Experts of a small language model.
Size: 9 layers, 107M parameters.
Experts: 96 SwiGLU neurons an expert, 3 picks a token, a shared expert of 128 neurons.
Training: 506M tokens, 7723 steps.
Below are experts of layer 2 (counted from 0) of a mixture-of-experts language model. Rows are named router (the router's row for the expert) and show model dimensions 96-127. Each number is 128 + 24 x the weight over its row's rms, rounded and kept within 0 to 255. Numbers have three digits each.
After each expert's rows: "gets" lists some tokens that make up at least twice as much of what it gets as of all text. This comes from a sample of Wikipedia text that the model never trained on. Tokens count by the router's weight.

# expert 54
router:135106169131144094162128111110135101139137084155149114171093155112139140140120091161184143133125
gets: " |", " part", "2", " North", " sp", " Cup"

# expert 39
router:115139153123082105119137135114132123137113134138137134132123151163142149085112140175105156128163
gets: " the", "s", " his", " The", " their", " its"

# expert 19
router:136139164166174097125133125104122116106141123120127099134117163110131141114156125113148130106133
gets: "′", "°", "1", "\n", " House", "^{"

# expert 45
router:126120134076113133140148088116144103159205073143146140172148117127107181100117140137154126104145
gets: ";", "\"", ");", "age", ")", "/"

# expert 7
router:120143134153178123155136099095135131122108140145133113112095170133144118081090083119170156122137
gets: " United", " first", " an", " up", " final", " New"

# expert 86
router:166137134136112120121131129113127142126095137135131109094094138153135150131147114136116145108110
gets: "″", "\"", " \"", "°", "',", " $"

# expert 94
router:096106110122117116102083111152106125055141123088160103165141089143105114105129152098135109095130
gets: " ", "–", "/", " .", " Nominated", " −"

# expert 92
router:159153159118135151154146140124122101146174099097125150122107112109174128155133117105145147142134
gets: " /", " All", " all", "N", " non", "W"

# expert 70
router:131123109078127108083144142155139127157118140174087135113156121166141119112113126104142130126109
gets: ",", " and", "),", " addition", " years", " time"

# expert 41
router:087123146116098149162100140114140070128118129176131158126129137173120131100138148115164081143170
gets: " ", " Je", " corner"

# expert 68
router:081121156163121152129126143113051114108104128196097112181114143125162137138097127141173096070129
gets: "2", "3", "of", "the", "dots", "South"

# expert 57
router:117122154135157140119162127093083043144111136161129129123091171138123118075117169091116082115126
gets: " with", " by", " over", " on", " up", " out"

# expert 29
router:103112066181132138129085165084139075149148163174109103142112105174113145145084148140182159145140
gets: " (", " Summer", " summer", " back", " year", " season"

# expert 56
router:145144128119163109161187138108118102104118121108123145151095117109158091065132122146138126120086
gets: "\n", "×", " Photo", " DNQ"

# expert 5
router:150093133136145143145134096112093118146142120134145114137115140103133139122124129149133134109124
gets: " |", "|", ";", " —;", ");", "};"

# expert 32
router:151095155173121133137097138048099131140161145142141120152132134136179104077147128120128128084107
gets: " \"", "'", " the", " The", " of", "′"

# expert 15
router:155126140133144101179184119135095123132128147155088139160118104123157128103134131152124167133112
gets: " the", " (", " due", " The", ")", " per"

# expert 21
router:110145150154093162150192134165117069157111107110117125166152122172160123127161186129143131115090
gets: " he", " that", " it", " He", " which", " who"

# expert 34
router:121122140146124141140113137136113095130116140146135105146132098134115095137114149164129098131124
gets: "9", "8", "7", "6", "0", "5"

# expert 73
router:102100138156096128087133085184131119144086123107127079172133153096116147134147182121092114142126
gets: " was", " had", " is", " has", " to", " have"

# expert 24
router:126155146149102171121126136105180145131118082125114099094187101116147150193092164154145154103128
gets: " U", " T", " O", " H", " C", " J"

# expert 4
router:181124125132129101107112143156101130174106140148144129141146176197135071134152106083118102159133
gets: " American", " United", " National", " States", " World", " British"

# expert 23
router:107127097130135136101081115104101110106162114157116118138102152126128154181107098150186123105157
gets: "3", "5", "2", "1", "4", "6"

# expert 17
router:127101130137189112127122113134144128131160142145164130149154133128128153109166106128095128135124
gets: "0", "2", "1", "7", "3", "6"

# expert 49
router:147107098116155126150127129134137114138123128127137139140123139134130133116101122149126099094129
gets: ")", "\"", ".", "\".", ".\"", ")."

# expert 14
router:103090146132142146122131122132110115119077153076133136168138118076122131135143151089092101101161
gets: " (", ")", " —", ",", " –", "%"

# expert 44
router:121168138190131097151121139160112111105137106105181076147140118101125096149117104152145127136118
gets: "1", "0", "2", "9", "th", "8"

# expert 35
router:141128153053087126093135119117123100147110114114074147128102185054134135073115097128135111117127
gets: " the", " The", "The", "the", " Comp", " Comm"

# expert 93
router:147116130122160143143167075149157129147117123105073109126137125081109104082057156107128088137172
gets: ";", " but", " after", " when", " before", " while"

# expert 64
router:119120094113166085091115064133115085128158145156118171045102159138119174107108158118145123117112
gets: "-", " |", "|", "=", " -", " •"

# expert 88
router:147124110132117156127116105157155120148158127098097141157114116132112127132158106141144124132096
gets: " some", " as", " an", " it", " ==", " than"

# expert 63
router:132139120139158120143152104097117131166144163134157140109146058154090150156142103152119147111125
gets: "9", "0", "8", "7", "6", " twenty"

# expert 50
router:153101122131087114114155113164125129102166104120107107104153124154100166104115149110111154160098
gets: " on", " at", " of", " from", " under", " over"

# expert 82
router:101149149167146128152168148131141107161150076157152095146114140151155140180123086129132133070126
gets: " B", " S", " W", " K", " R", " D"

# expert 30
router:108140158107121098123134118102129102117123151170112110147162098120094127121133118115114157079127
gets: " /", " by", " for", "See", "born", "′"

# expert 25
router:155166125132104118131170096138131082113135107150123105132134155150176132090129139119118148155149
gets: " a", "==", " an", " A", " one", "==="

# expert 9
router:163120172115130106186165117117110112104124117118113149090122154113121114127140159089133134094126
gets: "N", ")", "E", ":", "W", "3"

# expert 27
router:116115121119130108117107110113113117121141103119113099093098157096140141082108132096112107097141
gets: ":", " of", "):", ";", "',", " →"

# expert 89
router:139139171098202143161154074135130090155154121143153142182122111107083148121145145103115159123116
gets: ",", "),", ".,", "\",", " ,", "-,"

# expert 69
router:151144138143124123139070142197125124107172107133149157108139140146132143117140145143129138122148
gets: "\n", " =", " (", " a", "born", " born"

# expert 91
router:135123110120166121190117149098162111175143120170146143141168129125177109166138065075126152124106
gets: "i", "a", "o", "S", "ia", "u"

# expert 38
router:111093130094119110085173130157146122115168125146113132129141098133097127098077163103094136157137
gets: " of", " in", " for", " In", "In", " from"

# expert 83
router:146121191157178148181134159118133147131136112177097092160127060142135095162145142137124096107132
gets: " (", "°", "(", "_{", "^{", "%"

# expert 46
router:176115138156126138138065096098085095115137155121148146133087149105148124099149153124137156099107
gets: "\n", "===", " also", " as", "==", " \""

# expert 59
router:148135151118131144118123102108134109133097143177109119112108129167109149140120135135136126120156
gets: "0", "3", "4", "5", "6", "7"

# expert 26
router:084125149131170146080139129127131119088085130135168062104130111156122103105114165097143144192162
gets: " with", "ing", " on", " about", " between", " against"

# expert 65
router:112123135156132130146115147109116102128177139156146131134147101105153161148144136122135118112130
gets: " and", " &", "or", "at", "os", "in"

# expert 76
router:102107128114139125105106155113105072122152158124121115179111195136154155102125154095160140126117
gets: " a", " for", " to", "2", "4", "3"

# expert 42
router:166119120146153111131155130129087101101145116107171112155173121123112117129155126135145123132095
gets: "0", "1", "4", "5", "6", "2"

# expert 31
router:109093151129097123116133145125124146056159086159155119160135093105141113104181122128119127084144
gets: "'", "s", "e", "th", "y", "le"

# expert 51
router:103138106142203133116111130098133121182138150128141113110116148112145161156152136132128167128125
gets: "5", "6", "7", "8", "4", "3"

# expert 60
router:147116172133123133141131110177155072107115106115121174166147122110127125059129183108152100163071
gets: " and", " to", " as", " or", " that", " &"

# expert 79
router:164147134092107149121106134119140111106130156152123110123116158132138178128151120121130126111140
gets: " |", "===", "==", ";", " ==", " ==="

# expert 52
router:151134144131150117156150158134168125091158114161119109109158123118133157121152076123140163142120
gets: "'", "0", "3", "5", "’", "7"

# expert 48
router:166106136146123150143159137157095079150113105133133133135113113150139142125165135104136144104059
gets: " was", " is", " were", " are", " by", " from"

# expert 43
router:135127133113146116144100149113089107143122141187153122149166123110150133107149105107161162120110
gets: "in", "an", "ing", "is", "er", "on"

# expert 87
router:102142175168119103146105142122095137137082129112164123123119103105164116103130158113161108082168
gets: " ", "%", " %", " Report", " Length", " Date"

# expert 12
router:143080139165115148127132131107099130122174107162097091134114115145160151106158129142132107113126
gets: " |", " Ltd", "..", " \\\\"

# expert 71
router:119126152083152148112135163167107104137111134136121169145162144152137115127109155144134116168097
gets: "\n", " \"", " (", " '", " $", "—"

# expert 62
router:109125123131175131136091137097115095172157140179133132130152145168132120125118100100167122133105
gets: "4", "3", "5", "6", "7", "ine"

# expert 11
router:169153147166169122101121136055141070144142129166121111152128187136119100123156136101114131110144
gets: "\n", ";", ")", ");", " ;", " Succeeded"

# expert 2
router:113117108109114135167159131149113126123129129120160115143196092116118100141107130119156112168148
gets: "-", "–", "/", " ", "ro", "ur"

# expert 47
router:168131132120158087080103122115108116118132138128120130103124147116104152096116139107119151088167
gets: " |", "|", ";", "\n", " the", "="

# expert 10
router:117124174142151134152153124167111136155132109123134098102116111123173132133105188166118137125151
gets: " also", " not", " more", " only", " later", " then"

# expert 40
router:134081081118128125101143122156109111131155088132136101105148113105099148061129147162103121099091
gets: ".", ").", "\".", " ===", " .", "%."

# expert 84
router:114129119169153095126126145123130123148135132150142110159145128139105135129152145089102118105114
gets: "0", "3", "4", "5", "6", "1"

# expert 36
router:092121154136149098110149089127123107130154114127127154133095179122107149104075150112136118146131
gets: " a", " up", " one", " including", " down", " part"

# expert 13
router:129123147140099122111173086115072071117136093182089123117142134127130140094135140095161112113160
gets: " ", "ง", "ubb", "  ", " magazine", " Centro"

# expert 74
router:107127103108130140091133088123106122101116136142120158116078135154112162109091152118140119119120
gets: "|", "\n", " and", " the", "The", " a"

# expert 8
router:159151160167161114124107111076101138137126129121164058109076123117152163127146124144132114083115
gets: "|---|---|---|---|", "|---|---|---|---|---|", "\n", ").", " name", "|---|---|---|---|---|---|"

# expert 16
router:140096137125166151186116116101094132153178111178123146109113134141123124135092086141141118110094
gets: " –", " May", " March", " October", " September", " November"